From a checkpoint of a small mixture-of-experts model trained on Wikipedia.
Size: 9 layers, width 384.
Below are experts of layer 5 (counted from 0) of a mixture-of-experts language model. Rows are named router (the router's row for the expert), up (a neuron's input weights, with its number), down (a neuron's output weights, with its number) and show model dimensions 320-383. Each number is 128 + 32 x the weight over its row's rms, rounded and kept within 0 to 255. Numbers have three digits each.
Before each expert's rows: a language model's description of what the expert responds to; "gets" lists some tokens that make up at least twice as much of what it gets as of all text. This comes from a sample of Wikipedia text that the model never trained on. Tokens count by the router's weight.

# expert 18
First piece of a lowercase word split into parts, such as h-opefully, ch-arges, spec-ific, plus the 2 of a year.
gets: "2", " h", " d", " g", " p", " f"
router:125092114104093128064078174144171063165107142099113116128111103092136107096127164197144134110125117156163115108121095156154093213187149150150116148096133160064113047127182044103095143117141054
up0:145123066147131133114196131088159128108101175135081115168103091132101125151132137180170087170136095075148101179152121145128145157081159180144155147144077185118146091143167130146162096185139118
down0:129086100116153149080130129154110121123139062143115110130118154177110123152145110148113178144138133090168159138130148151156095174081061125113144171138156145128140101143070138087193104111146099
up1:152147178108119132114109147070105149134124115091092139161141168140083198168190106159122148113077104123124101111098117131133163115110126116136140083115121142115072097124044166097115148148153202
down1:129128209126111145129140085129168140170123152124127135170144143182117203132114165131130209125004152106144117143146109110125134212146176083104153135217122131160165087102132156120175075137160158
up2:144138196165119167111136156186098101114125172123063115098091146151086159152056141095151131136116106110179101095136137094097117114097097185119115151090122107162115178132095133150085116125114126
down2:146123095124138155187079154098124117134188148106180150138175150105129116107069072114128179152140142091106150118163159129171118086180159180105090121104156126127191075099121076152073160095151072
up3:110088120167143115119113158140068173126148125101094144071171173109091189126097095111195132130043136135152181132144165131142126134136120166135123159128109084105131196122130097138168152084158163
down3:141126085088111091095122122144069110111151079119191163153203148137128157111144165101167106140149140104147092102117128133139151090131213131119114168064064122170132093090156150129131185152200137
up4:124117104155098139141168135079101078096086142120080130165152184137155117139143087169183116089199098124157117148167133101131107091092161158112122128116102162114129122088109184135154098134136082
down4:137089066086092102115164149115153172116134155116107073139156072143167127166095214146133129131117131119042071098182143148125154112156155136130117141142130147133134184077112125143139098118100126
up5:134137136175121082107105111074109153086117184130086085104177137108185140148128185146139153132109157106122119134126118129080143083159127211152137103086118106097181124121127123163096158029122106
down5:135107151030093156164154068107138137042125113141115140063187140187124126113108080138146136142131058081144126126090132121168131138179160106128134151118116050098105136183101113137187132143152212
up6:140135111106129110160119162106142113152078127175125077165150128096104130202154141168127086230103111154187106186143119134104110142102173125178149157105021096201120145122161116152150133138151143
down6:162087137103112130154186138139144160098134121124204088144114185146149111148143136162076120158097094070127152149164144148167097180066153112138126199134148134072105149148129104114140170139090175
up7:137135139168118055141154134103049063152151155106145127108125166156108146210131111100148129076159118081086123136126111167136086112127147128158152131096152141178118110127104088167103128135173137
down7:116182193181127105125096089131099176143112177087138129119170117118076114154124111082146149111133107139132113130064106134145115174061133121109136090144091131131129146061167130098132101163149151
up8:136124121136114100074123145143119114134142157131120179222071120153128159122178107116186210114132136120071097159141144117117152081168105150103163124141071203146144149084073100136109109181145133
down8:127140172149163152072104134137155141120149101102126138135097144151136152167152114070194079202173149124142147104085064130147076140124101173104140185146143131082079126154151061128127187138092117
up9:123205073200073160048131179120089145140103147117146169068181091127106172149135172157139132133089153108117116147131146119087127128150133150157112163086137102080158140127101201117149072142141138
down9:081156152129171160139121149141138097091110126101062132147116156147168114099157106122157129094171115148145098202172165183184144146146066079177064113165112125085209157137108120111118120135153126
up10:126068157118128135141150117135121135085130114163107193129151170040152128099133123140190174160147143152165094111075119153189118138156153164158124152133069201135131113148122130148118207122115094
down10:103073121096147164089084134117125089151133104137150167159085105165146159111178114116132128112120182114110164091134109144143189138100217124123128121140154108107166149115148091173123135145135156
up11:128150135095151117128164158141094176127071189120156170159121129104152155151085142209103084087095137094139044179113147140083149113121094131062163121164158157033165075114166159179092108130144108
down11:168213153121112091127145104099099189148137128142120103126126108047085104143140168203106112227125167147135084094049101127147177162086085131089098166129141144092157062074220121124135080180120097
up12:153132146179103132133116190117079108099162161168145155162120115128068163173107127159116126078170105067149163087140140115134193111144108166085114124101188123102085104070093160104043106132099163
down12:095157144118117157127113107134169150126143148077149137076148140117160101092096112125167057142114136107139135105127172154130133095157219077158127104061143086117099101107099122131165071093109173
up13:113151121108212133103144194103126136075126091151097074216197110116114143237101162131098102136080112096122110117076124108122121097086121117076157163066115098119109146158118112093107106150137187
down13:130092089074067148124131127161109120157210134139197128051144151121127099116112142130125152096024111117109195139105112083144179120114140086133141162102141139126106160157077109089130116130086144
up14:176130149142118154148158064095122117127128144095127093136133131097133133141127110143116075135142154106176185129127124119140139117126140062120161150102114128150171136143134123135124140081086083
down14:102168164128150148139185177131129143105113087020093064157129104134139094125098162121135122142158156145119133142070134116169118101133110104153097120116149091142091084124090102157141067106115088
up15:100179126106148158125135195170116126152126115126085090057133085155158128137070128108128121105129054143223118148156171126120172134137146132064157130108105168135072142159105119106123110171094066
down15:162151146095152100135133080155128124147150093106135131115159178143099190123140147179128113106165077125117157118124134116119134105131084108139084131154183126148147101074206108142137117133140068
up16:126098127088094028134174105136043122162063126147121102145097164100101149101154170149128160121166143080166105119115128211138128133130150151141137168101108094091140186144138136194126154065176119
down16:163137109113154109157167147121130137139117130144143180141144123162107138157069115097149104128103145133168124136160099087180133129157153146139116085109152097166111207137115071116119141185134168
up17:102099157168113057085168171179134160102119131173100112183115109146158168118136175101093102205168156117121138123138124071079086126137124134180177136177086189104087197145127223138125141122136150
down17:068160171138120117120155122112125123118130100100123160086114129070177157175122172121088118137082136199100076162142125116081134122144086117166148135155119087158168148138090118138134085155152146
up18:127050089121156181109167119122076073153124118129119105172101132160177079147108165162069129047107098150156110133064155154066136127116124122129143124161147167115163114119115155166176157094134148
down18:111201086083129157109173128122140135146124112173140146192129097100125125148118099136081166103108060151122164108102163142134111118074129138113130123080112087156148086140096126087104124078129077
up19:123049094124192096104127193163148119167164126125128107156134164143082122159091157165183092109143118114191147103111098161108173159092168079074143077157086165102162113133120109083129127052179126
down19:074141136118129155124109158099156122063126148163127122124069141112186141090139105099101173135086105166133098134119138090075147060213065153166081141138113162204137103109097116139111143144129132
up20:108125121135154081102154123127129079181099133166124087098127142141152144152124138136094161110100097117155102143142149121128170142119183163063154169103084136078103126137212125166137139063195100
down20:132116108142144115148118150105192132121096177179171166206154091088144149140070142083159129124081121141110164069118108129116157058136134119113117098107139123162113116078084088120138131108052144
up21:129124074168129177172108149135164181151156141154086140158099162101135138192139132174071180187074125075134099153128132119140134181071063148192147057126132115124138127149132116162120124150181161
down21:127193140120148196100116091127112197091149166091142118136170106165074180116133128116116155123070113164140166120188105101183150161089106114117118111152176122119115079090170155081160078134106158
up22:149116135062077148136112134092158137139073192113151079100149168193082141150178097176126159151155132119134153153104134133081131104145109150162113135145120107133144130177114136185141155125185129
down22:114120158095085162163123117132146105121118158114165139127135130112099147090105117167101131125166113098124110137158190149129166160146116149159100166109140149160089150154149104101121117194172118
up23:129139146116096157171139105090096121155100163124119114083170122171058159184151132150075172168145142125144133133173164082141128141138110071116076109098096151171127124171141123163097085179087172
down23:068071152121108106176112169147156147147120071096135099140176111163118123173123139104108132149116132134117125156140131151098112196155073070118154089129085142053128114166164159129146112100178207
up24:188103108153132160151138085109093151112110096122184147129195159166125110118161147132140184182140113135145137141204132092100092114111061105081153172160098133134118160135139144097173132127184136
down24:147179071169157171139121105130095143178149111151146077152128111138167150152124152111188126119101123106130134099139031138094114103089165106149133147128142121123153083145203125144119137104132090
up25:144057077124121223132092121069108126133081153108086177091188142143143099147167125088112188135187119156185109128092128127124141113124110082187134105143129144116139078128193120123210187037133073
down25:124117173135151106192117105108102150109113121107150106128140107096127079071162126138123137163160118123124151079141115101144168063142164108163081115123133051085135146103111141167113135106150153
up26:142111095133144068136117142092156105111109174160173110069186173134180157129154135073105163123143166103069167193122172188111111095016097166160117122138107182106086144147223180130122111180124161
down26:129144146110138179133095114113167117157164077079120139111116165122135148066070188108146146131105103098126139147163085118119090189111144108111151187154112094127088130176102066129129121147199176
up27:142137157102102110141096136189103113074125125113085163155151151129079150150208167124087103088119132160127122054094143048076095086111132151210127129098148118167104154124115122141099155130105115
down27:129095169107114086176112118099149182142110132082152169128169165114171140167169168184135128160147110155077133195119154131165130173114141115171133147155111154109041106073092079097092077113162057
up28:139153146139080139131206110128110090164121105138083170166144157146098117158116097100073196123126129203115139120129111142201106132106119136179160084140087145131154173112182115136131169031149120
down28:164129112176150110110106149081156112161150151093122130155080104141124101137128089131057197099090136074169184099138105152187163132130177194067130076093093144162128073111171137107092202136127118
up29:127142136153108147129089140102120203181151137143099112117171184139099162108178130146126087129124131099076174133126140137124136091113112097116115189140115184172121182128141103097153092128148096
down29:102113117108152137161128141163145100096113104096110158112090109113091110169116102132099156105153169120123144148177090155098161079146215108076056140125111129131106139166128138135173135082053111
up30:136058143140160125152171179138094162161122140099168124053112148106131097114064142133187140178116121043147128156141140141176153099105135127119095132105143136072109140114112121134112145062136136
down30:103141145096124145112110124101111081120159091154133126236187145111105152149070126152139175117101158125136119131179072135111092107185093194187123072154134123122144160157138123138076190172152113
up31:163143104123089180118093173150150134109110158134105067166138158134137085143096160148127071141117147133093072166092139110091182139170097150100115075105135136114089132138165180148152131035086112
down31:113105132140168127099169117137184133165115139104104107153104117179138196090089123129159186097112103158146097120106131227102128113120142130151113150085142121178149129094106096072098094085111071
up32:174122095107134108173118146116137128095091150155134137092114137124107101136186148107174119186152144106169145170190147162118115135143173091133127124153156145123113109163129121190121131130111177
down32:186095172149062105147120123095189132115099128108190105158143186154100152092115196176084120096166162134118164166131134162122061123132151156127166126107086120058146123171125165112090093182118096
up33:136171090149145132168142131114152110171192094124104161088111113156137126151168136135116181187116155100103188155183140100130131124042127144125136150117103150162110178093149145206153164117145071
down33:108140118187073154135181176173125145202098131141124088136147153131116104125132124088172142077104144150135118113131139032119133192151103096158224083086119173088105095150128148071153148107136131
up34:115163099121099118131159154113146111114157130078136085101150182135088177130145135105152133166149088130126131112089144105126083108159130151097104161078132163141130128138112176117087116093090162
down34:193163114142120087165114172114100086137130157148056157144188165121120142085103087153112156103143099191117120148169141077119077128116121109136054122118165120107123144054099142138184139119137087
up35:138103109170154092150093138159142134149110121116168115175139103130161108114109120129133098185131121084116102131120151132133140059091114109126116109104124157135108087132156109105137073112138102
down35:130079141116145111065162146082156099204098146168116107129199177131166137144123120208142115110108157138128134130122132167125072125107172140091093100118141179141122133168094201115139125133136153
up36:130127145130174160089139120153128130137128138127150111134143107093071183190119139128107167144092113180116154113148135095075130148111135131123098162182109126180123137187153147181154119178145128
down36:070144158129193120153133112155139103106119099143124157180114115124062141126088091119110159119209158168093129133150122116073183131101147117110096159164132048097125124133171151179128098107130129
up37:116178145152205206189114164099084118141073124095081175087173133130099176160119089131101132105089168125088104131130140096141102131134111105190101113088142099121142139158151139226174168120097120
down37:174144157122133145116120132113153147132139112119080133147136126155127133112135093108169103162125154105152114078128090044145114169137107149151121058142115158090139139153109094106097149154157133
up38:183060114131120146136111079121105086056126091150119131129121135094109154074111122126096107171115090105158095101110167163097131095128098095110136135092068138153068170165139107123177101078128140
down38:089149134146124179142129089117159096130100101168149138144127086156140116138144146157099121179164119149144134135117137131070168149101126143080131174089158148168111130168123166070155143112106138
up39:092137122074158132135156090156145104084129143137106119152087114145149114145078162175178111137110174125122140121195123113124144112089160142154148097071138239099086131143076093136111175123146168
down39:156124165145144104109129180140115137145148174110114167113110116146185119147091103112113175111132151150156126124117044117157110148125098139062134163119115115091131104087125128123111136176119163
up40:139063101137092192132126116147098153156138148186121098116126124096167134118164114181148147151092065041158055143092093080158163128153168119139138148062125134062190140070144152114134174105138081
down40:189091170097100075076111179112118095095084107205132089080103176133164091134144185129158158136116126074161160124103089104136160113169163169191147108129182130130086094183178075160179142132101131
up41:083110082125116182164136140090129132115127127096119109136151130086104114188158163088138119136151138110181084127125139154116099128101108143172133145056132113165142152104105107125154114141112048
down41:180112147113116162129094126201141091108134170121120120145150146050116171101187100154163141107137175105095033155118083120146107120109183112135136069088123176112142146150121083154106132139137126
up42:106104147121132172134133121080175096144135165133139187116165075144188123110136075087162184164141140066139114193170187080138174111114114096107154121249111131145107137054089130170104135102123112
down42:134151123180155180154128109130099128167164123134086165094162139138131065127166103151123120075096076155169184181101133140145110123115210115107140090100188096107103129118059143135128120103059157
up43:157071058146112125140071194143136119155171136105160125078164121156147146151091122073209121112140111084171161121158139108149121083119161151143127102160177173125093111065191103110161188128141104
down43:132133152146076115094113159148131084138133058080148176118136218175159117078162158097120144130158068108147104141146102114141123122114075137167122112114092141146138103106090139137116126177100132
up44:119140095139121121166102186097168176112105088173097169109119160126134114135154110103205164202126118125151121111084123121154121166125055116189120122194143130126109127095142118129132164107136142
down44:155095131116150121085140175168149130166119121106117152127185162104116192129159071098114145089111119185163156123110098160095105119126162167107133116119107157135103123183116132088123110128175122
up45:089139162139111177175149128093053058116152125137127161170095141148137120178135061111179110137125159121165114091118160095149101083117096146144123147167161094101126161113144112180133184130179127
down45:093140089206096156185109230072206141089115114077079163116089106102120114086134151103142179104126073156127153103166124106113161066132126104142157119132075122168184142155186124146099085095088157
up46:158122132166117104148111092107135110058080102137138121143167175155129154112107086188120126144109063115153188075145142093092108114146067147096104142128167150106138098116161165147161151175198164
down46:110134155182145115141109141169110178057143097119117135114161164169110137125121153099143147088109161176118073112166198104090092110091122095112150075086116087165115160146070127130148066198103148
up47:142152157146163131198103207158119129101084145095133160108143194120147132077137115111161118140163134086142142082130153155106067112130108141148134150110102157148134116158119170124145112117124122
down47:115115176155128092082117149129137147183164126123113129139111102049187134047171120134109119120150160137150132128129123092168167048147105088162087125141129187138107102128108157161097098100156174
up48:176128142100121150144136122177093107129083120156102140103205212115085127169167190155111101161141160129189142177159159129105187109164124112067105167156168127156201140110151148131118142118120095
down48:123116168191127075185085095139114196110108148193122135161111157154113079142076076198156116089120138146139101103181151090198104172134159178126065137166117138116071132141092131097174146140060161
up49:152139174069157082127097175202098154144119085153159162110129199131143217064093149126189102146134103154194113117132121093108141135117082157146066188162110109176155086152154104102178047161155137
down49:164097126142113104152145174114110140068116094186146097154116146123098118155182146096133102105111111135104076152088180143129087076143122082095094122156137128151134146121071144096173179119109131
up50:167124223123094137134184180186145166117144151126105106204208112170127134145154166118126141126153095124129169166171119152114067117106090112182140064170135169120108139128171111152108085121079115
down50:138169091160129193128139145145065092178139085080113145139133114184082106102140130097106147152103160149116183105079099121151135144083128105121135120178098108119072121145166112108126093106130126
up51:150103115134076113129115131164134082151093141137168183098150099062152158109201130133141167119114151075141108115122163111087119088093181093117155108101128184203050085118121126134134137103134117
down51:113142141112111098140115093128112197176129127123136139164134219121157170141169115136117095108129146103109098156162132139105139104081147059145147142125125082108158189132082143195103063115119163
up52:130063110134136152151103163154165084096146149100100154104172079066094092134144217130131126115066120145129140102111134156121115151092199161109137150209129148078141087137176175169170140100159138
down52:124100140114164160129108126068068129144121110112133144111143157112133113109140082146097192071138156165065152107068143165127085180080177155156140115144168131140239133120115132106169103094103111
up53:133106125143116113165154131145083139168138132172121139143209121157121112124120113149115142133162097105156125141168180096069143136146133141181070130121151139127132110135131078116071110143146127
down53:088111131070126133188127168114056098111176156096089059124108087160077127146163106065126113135105163166101195096094148140133098144103179036156118128171091122092120098182139189105125094098118119
up54:175143149129108157110100126135176104124142172118171188106141169107135160104104188111106175068182143127113163124151133160151029105142042157114118149078132136108129115162083131171143110156184116
down54:142092126171173106118143093099122136141140082129148144173192159188135149126111151136120044154137110070137134163145121174096157107199131109089110119096064170125172114109094162140098157136079093
up55:115120135079110125089120119156136122103152200166142093197187124108130134153157217113126071168165130160122104147168125115141163130155120150124102091174048092115155158124141128106141089158137096
down55:109129075149100127116127136130211172143120152084132122106117111136119121100123128112146180147174107126144126174109124152096115137170080168155123135190091132121055112091076155132124168146065143
up56:143139097162174138096094110097105190185163134137113182119093147136061122134173152094131121176115104157107121112114129125067170142106130078143122116100140129159150117107124145131208091131125108
down56:156149121171153142082170091136090155100102148199096145128150105154124129129092085140194147131146094099150135101165179120106149066119128070108179105108124083090068149107076141107105098146084101
up57:189171121155128195133166160141116174094161140168114168094213118133113170096152176168144099185092155121076123152126125143116176133109124142124167151114149122095152068174145101129178129146194089
down57:108080104096115141143153141135138134125089099164173124098108151160132082099109103169166168108115103135129130145117161118151154129113154084172114122146080139122092142125140190091195107201117138
up58:138151143151085115116103131142088132178204073166088195142113170157111105120101122102169137146137088148178119083159153119131152147115103139129131121163142116154180191088130095123136210134142134
down58:105095097138071153143132123111159061112122138085132105181124122106125122127117128068147156118172128132138164122117100100082141081148141115101120156077092134175112099154153135133149173080100132
up59:111125109119110141144127133125131071123115142157181154138153113170144122126121074148165103125072084154126091121106117207124093130075159115174132126187093116141143127192171121175115108089198090
down59:113146126126171121168112129138190144160096173134114119102130084104157130190126177138154124123089133093146134183060120165133123130107142134161122121095130113170122135144081111104076104088182186
up60:175112158160099114119128125193117104106227136185124161108192130127145116120119162134048135198172165144181142144181131138160089106146052159212089099110120148177137127180146154113141141145109130
down60:142128107163143148041147109131174137135149133094122155146108162131184129103123120140037147169104150147184181175106136152178123079136112103127072127127100178135035120158109154088095173145125161
up61:163159166122140137108224113153084144149152202130181108131209153187104128173126228125115159133169113136136160153144129125136097092123104167177127130093054098159145137140142149149159170156138109
down61:165122101177137137124120068146112132160126141120113083075073063152127101130123166169064152088102116153139170112106148153091179144177100111114034110128106122050131162151099151133141152079165107
up62:117116134164098124127188155148154095114150144096146118154079127118080149147144151113133152135055072135185069149139145100154085139092094120133096123129143075105078107093156117135097122115162115
down62:110152138135136117138085106089165147157128114148161066111117149126112133116151106152162110128084138172069147080173115091132170125110169195123115186093171100181160096117136180069167127129133086
up63:131119133172138159109116128177131092100177079192122170140143105151170109146091127166103185136084121089110142119108134123151114143096155167071112143072095106142135138120182132117164133121115138
down63:113126145099136174129120167133136146086131123164152116084120162125182169207104172053116168099123173120101160161156097173105142128145159112071171073110114145103149156166141134108097211138184158
up64:148082143134079089137171095199076093025124159134137140152117163169151149156133171128098196109121112155185049145128178100077160126184135152127157137117075134098119119125059182146103114140136088
down64:084151098162148117101145170109105122130104076161067125091154165118135154155084097152197190125108139178111127080158187136161135031138135167103089109118166103146182108084115145105154202112100041
up65:119075124143149118157134136128156085188148087090140174075135172162149139113174067158111128149130061136115172148195173051126121133102102135162117202132143142149121114104139123122088128130117122
down65:124060137142078080136116120093105131185139126150152107185111176120163143158138129135093106100152134175165069166135129152132128105121139124086066137065148173130134107117083185141131118148171091
up66:111052129123102161120120142117090119127123121108116091147123174142109141131062168130112095132112195152119098146145136135086170125115077130182131091125092161092158139124146144120111149108164082
down66:155177091136157107149147182097188060091142113146121163151108096136193119113098148123130106158152164074089136125147138112107079087111133141121150139159118057158149158114175103101133139100187143
up67:077151105163084092148091151110187188119175125099107097082101146146094129096142157124173098147109118082086163165120130112124079111109101164132092139157107121164152164112115147132148089130186126
down67:102149124088079066146099131182145119120128170079100093128174080079117175135145122080204102119122098108141098154130184094122066131151164092100102188122106165156072133153176104144088106143155044
up68:094086136156071140163128118136156104090133169148142097101174132097085139157147117129181092151083108020167140138128091121078156114154152152192105173115072159104116122130118109116150135184107113
down68:136119129103103122106116190141141133109102180142104104084123123139117107161073109152089179147133109138102097137129123129084113041106109111097152087125135078135126180130099106152099101124114105
up69:146081138119138154139086197111137077132091166105134160170138180117107168121164110138125185114123135103158071105131142132152083198083152132104155147092148133112081063075147159109114144204165118
down69:095108102087147136109099186080137102110124130167076087123138120136120155100122112082120063152101150088126077075171112154140124122137156139079102142135088143140168126153132185096147160170105167
up70:104078189127107066120124204122155128132113122183090148143153112144158106172111121049115175111129099160199085212148134124141086125109101154136130170104080097112071118121157160121124164124127151
down70:062136152174149101086141134125112112140118125087124144102175105149135141158148164145207131118159070146149111133145160143057091149136053127160130166196146167116131122137138116141130110146152163
up71:139116129100143187199128171146098133114050164111142131104124110100132163104136141149185160121152157144147125148107177158123101159144166091164142136143125161130116110167172170161157163115111109
down71:148063213154198141150135140127103142144115145183134141106088084155138140133144117157110113126183183081108087130120149078128118172044139147151161101076148148161094120038099118144146139149130129
up72:119142150128098077137121150173147138126101110151119163120148131144083164171048099207119110195100146118164149131157168104151090102127094111144124106091140146179079121120115145122125162087088034
down72:081182118157137140101105097139112119199103108089146062117128077110154089107107122089099084101137112089200150056096177106106169237089123068104148109117090112156124136104127117086111149111156127
up73:161113099118156127089114166130156158140149119153085096140188109163114097149151103110111105130107155065116119105222141151093161113097091115143146142100109148123141165130097126107116117130101101
down73:157120076101100156095151125151144113105132129123107104088098115195137114085093117180118058102131119146096112139138128132120111098125142121106180101148177111196118118105082124137150129172067137
up74:091154147130081132141157114114127140146076117086097122130123125069121167099090126055189105129156097101138065124134130097141129110120150154180143111108150131111167214211103154188060140127153147
down74:184146144138117118115170118169079151074096109041102169152143133147133116106066134048170131115138172151146167152098062075097102122058085153095160132119089131089036176151144069142167098128131109
up75:133150140106116116195131144199168115125169139137091161179117139096131138116203116129153099174166129119170088158147158110136123136094106156151119143199140201136118138109122122120142143125118128
down75:122077182158152105097108133106183106195101132127099101104193115163118157142066080132163096089157091162180109108110093139151175141187128157119115118109122126066099155107122141088148155155146172
up76:171049128106097147114100167118146066145142145079162126067128141115153156144143177116193105146123102145225152177174132141126083154110123169175164082118144133083096128040133181119132146150117160
down76:079158123128127099087082094150093198096034131165133139160146135135150103086141095127152138127194144121094119103080193185168122148137104156106127134131166110105120105144130126147132104146080189
up77:208110137078137129150171110108073111121120158140169095143113108126176099143117155098078082188147139136128207141104130141154136140141147110154103171155030181140117172168181162124135152121157134
down77:153131128118147171067138136110124163119115128141149169131098116194116151172202119118150111150128136159093195159130123121129080201143048060104137094122111154144115148168071181129132138120123106
up78:139154157116117147127089127152146189122203112127148137089165185136099116092134129159103110072134142109168151123187160126137063122152073174135081137086188169127141062117103113141054082094142109
down78:152050150119129068148109180158108089147105112136135109095135121162114142099125156102112125090129150148128154070178125168129157167113076098138095154084115106083114048199151147134108174167101133
up79:154141118126149170137089127118092181152136154065176123109104107177089181204110152097133129159112101118081143146122126185111078128160097100120083158170133148138122154136136093123161206069097160
down79:107083137135185150121109067156030126112128146132107093124117180191164187147111098135115184086104124087146161158120106168137111165158145158155102194213057160125148168149127154074169141091146129
up80:154091089179171147143108140095081112168143108098151153105090115097138148166149094142106086090086058125130167170194141163081159179119165142168145128093088138121116137164097110132132174085200108
down80:134177148068106136123185109117113109077138081186120111151064147132140112151118152132082171086139178133107120193158106174138121100061111141104159093097156169123157083161113183101176139195108140
up81:102174120113111114159111116144147094173151159181061145137174130167147146173101127133159139192178124140147155161123145104109145129166173124121141110093153113106113081108164118147132089106157099
down81:138104050113129128118200068171150139112153140130136115122145045066136160128115154133111121132123117155107219219099102168125178141122183098115111183139095162215110198095178147089145106122118112
up82:118096079139178104138094180110144190061133078129162159105145124067106124084169179213170113199128180115090107143138143095111170116166063182152134084143136141160141138111129077128089129117120092
down82:119153164088158074107077098128136057157116140064150102153166106118120127133166102123146126173132096155139145138176138161189116137105125098100111157072116170123069125123124135106161111114108163
up83:196124114150113126167066170114158052137113158210039074147161143181129141147107190123164126185118148088086129144164127074070103087075082169099158140082107169140150115130126158173080137098165152
down83:171062121122087183129110121141117133175102102103087137109128156159131141075083102105120140119093115140057115152128178142084088165111121149116088164148127144155117167163066155137179108096158168
up84:121155232130096144087124119129117130123140197098160143171142181166088153129106193113078202123193119144122092116112153098131119094141093175153130127134107113119094147108135123160102182093146116
down84:095067091080133089190126124101137143070132143125157088093117165111157150126122092120159135135119137153096161124106150146145145084111166103069118118103132081155115132129174132232120177180124063
up85:077101076120092148116117096126125110106138145144119133108181061080132116189144156119114117126075118154089093149192112134103130166104112154102181126080134164121156145145124166171183218107146147
down85:076074139117133100135130094148099155145167149175129115138140100090139199131072144094119140120152096108105035077179079148126145175153185121136165100132053183121118151070133138116179108158118109
up86:134093120135122202120157173109136078134124128167109157140176120122144079159081117127154128131155096105115093115158138182129130138057201111116121123077095173080120102094182078150134152074151156
down86:090095149131111139140145128089101185129146157079128164117181123124145150168151135103117206077029137121118125163120164137129106159120156107106125116132053086182185109156143130120069089117075131
up87:127178074144168110126140119136147150142124120207169191180140134132160096138169087207115147159144132082122064132160159093153140133115115109104166150147015152159181162132150145141116143131170140
down87:142124146099148154127124126106148144115058112124128144066092097159047073147130155107079153152160096172087120152104105184108095127135083197105189086129144111106160123141130100059137115083134141
up88:124108141129113124134114136082107103162132128159135121147155147168105243181106139140148169182188131089093032124114110110111076106099121148102118083119115112094141124118132142101152193158205133
down88:149042106175118145108084173152117162104104088110156127121137150132206179097168105120114144101154078114153142121139065099072065125137134093138100112108108186164101118120174093145144129080111117
up89:207155108046144145161177134145144178142126133175108112189145109147139090127163090184116124125166107047131160100097124124088190111082170168170118147174166148152157081084116099135173123142081158
down89:159149123143138100189093082114181168148097155175151116099132117149161158139088122139072165131104126128153164120152107157116121130216078049101149149114118142076104134101117193114185151088163133
up90:156156064094087092169161132125094088107132122133106092140079132120131137114163205094169096087139052155155143216138127082148194129133139137146110103089098219187118143115087196119125139127190123
down90:137070148162131120169133111143110079159160088124140072204122179183105134173150139164140203124142116181167145116166143097115155105165131136136129111175172124104096131143101153155114156125113149
up91:122130110082154131116139159175085132047121188125170113088146182143109148100220186113111140138117132191133122106081137147143065143123140159148161140107163157110139180091131199131171103070135122
down91:140158141135100085175088114120159132107129094114110126128093136098086169149073100107090133144132158156092119158117167113114130131126099195164081137079122113097156136122182106098136131121154105
up92:159105201129074177150124102090114121113112147110185129109068107132150123136116166144095142125079133097186146144108152130089109048198106122133128125171123101145162117155155162137119105118092112
down92:159142190125129110107148141092123111113134145117122143188091174140161165109110149080120100065102097133173091112109137095110115072100133141128082117170117148133098009174140112097121136131152096
up93:145105128106074153157127172169117102107085119092171104173104118146141166110110130147170146158143146112164166103104116100111129098133157176107100146152066110098163096138143185139081130143123126
down93:072146199137132150117112098138125113137170151150128078108169171123157200124092106130087094121109109133111101137166173166105158152096121100154170092146147108177125113138120108142117108175102168
up94:129112098110127107112141095129076154126122120190144124115150103066104048123076192137170195137062138074099131072140103134101206167145123179162112152080103218058150115124114136086129139074189156
down94:151121053124147146097122158149125138148093115108131133120130093137165109109130155133108121157081115140106106138114106143107141110141081171107135133190167138063162108107133138155141062157155127
up95:120152131111152136150128105068083115131219109134165128172123104137088158134122180138146135106192125121162179178076171150086120106136087103160109139145132156119119108166090097115136129133101215
down95:092124164148178076152117129154082069069082076158126123157177126110145116194138147121084145182152092154120140138085149120060161116113108128165094108163136135136159110155144072112090104075110129
up96:120086117138061155101154107112144111094103133169137119173191175129180125185108122173109102136145102131149149138121137148081191165120105148118121089138143165136114104129127187140149103147133133
down96:138143123096166147137137133151121095145156136123109164128130155194143169125102104122127132121091213146095112083181115082177132153138129115137154135093088123157124186089092107142115091153109108
up97:084118097124139109129134160098135105090095135118154191062097107104103107201157125132184165122156135080060086172115151122111130064154095171144118088141130139185161161153146159147177140116142124
down97:151072130181155078161165126099139151101116172123132099147170110090064139085198165109094130069114133118108144148129151125149130142094168091161175092142133129095124083110144128143100170107185197
up98:117128100163100171128154159159099156154148179133150133105086089165119125086142133099180152151115037142200126128075119116162082104135137173164110132166130173140134126066110139120094164080183136
down98:140134136115111098161128141094153089133126168140030136093150156132081135105148060119148166110099146108195123093163084127159114092187152137114121104122174121180178129111127129114123186184141129
up99:086120155131108079172148209174144125143147106146138148165097082118142130083102221073133121161120213112122090106168176153146116092156031134118130173132146120112175142155169153107090165122115054
down99:104087146119159148139173141121178145137141090116123156118181075049118114151142187166187117154221117124116153163097114112099155105149099169181132110074093089105143162109153127109120097105136128
up100:168114084152149139109169117029114108133112161113141119112103123184158144155128163164122123119128084044184102151090127148054120152156153132157132132049094074130112133145134156133104166087082096
down100:126109109119078117127130094136093135109104142147130094175139179133148111137184107155116154141151131114145175096141082088129177156153184138113079123136124154104104126121118082209166130097104174
up101:119135099093149137103139147116139119177136183089126118151145110097126166249057128103203127112112111139193111135118166134135106167151189076145119137064181132136122099151171100073117120124141172
down101:150202120096058150085158152110123110144139108121113109160151142123176138147131140114158118155143123154183145093159136114183106082102166090151083149127110182138138149160137090192117119086105138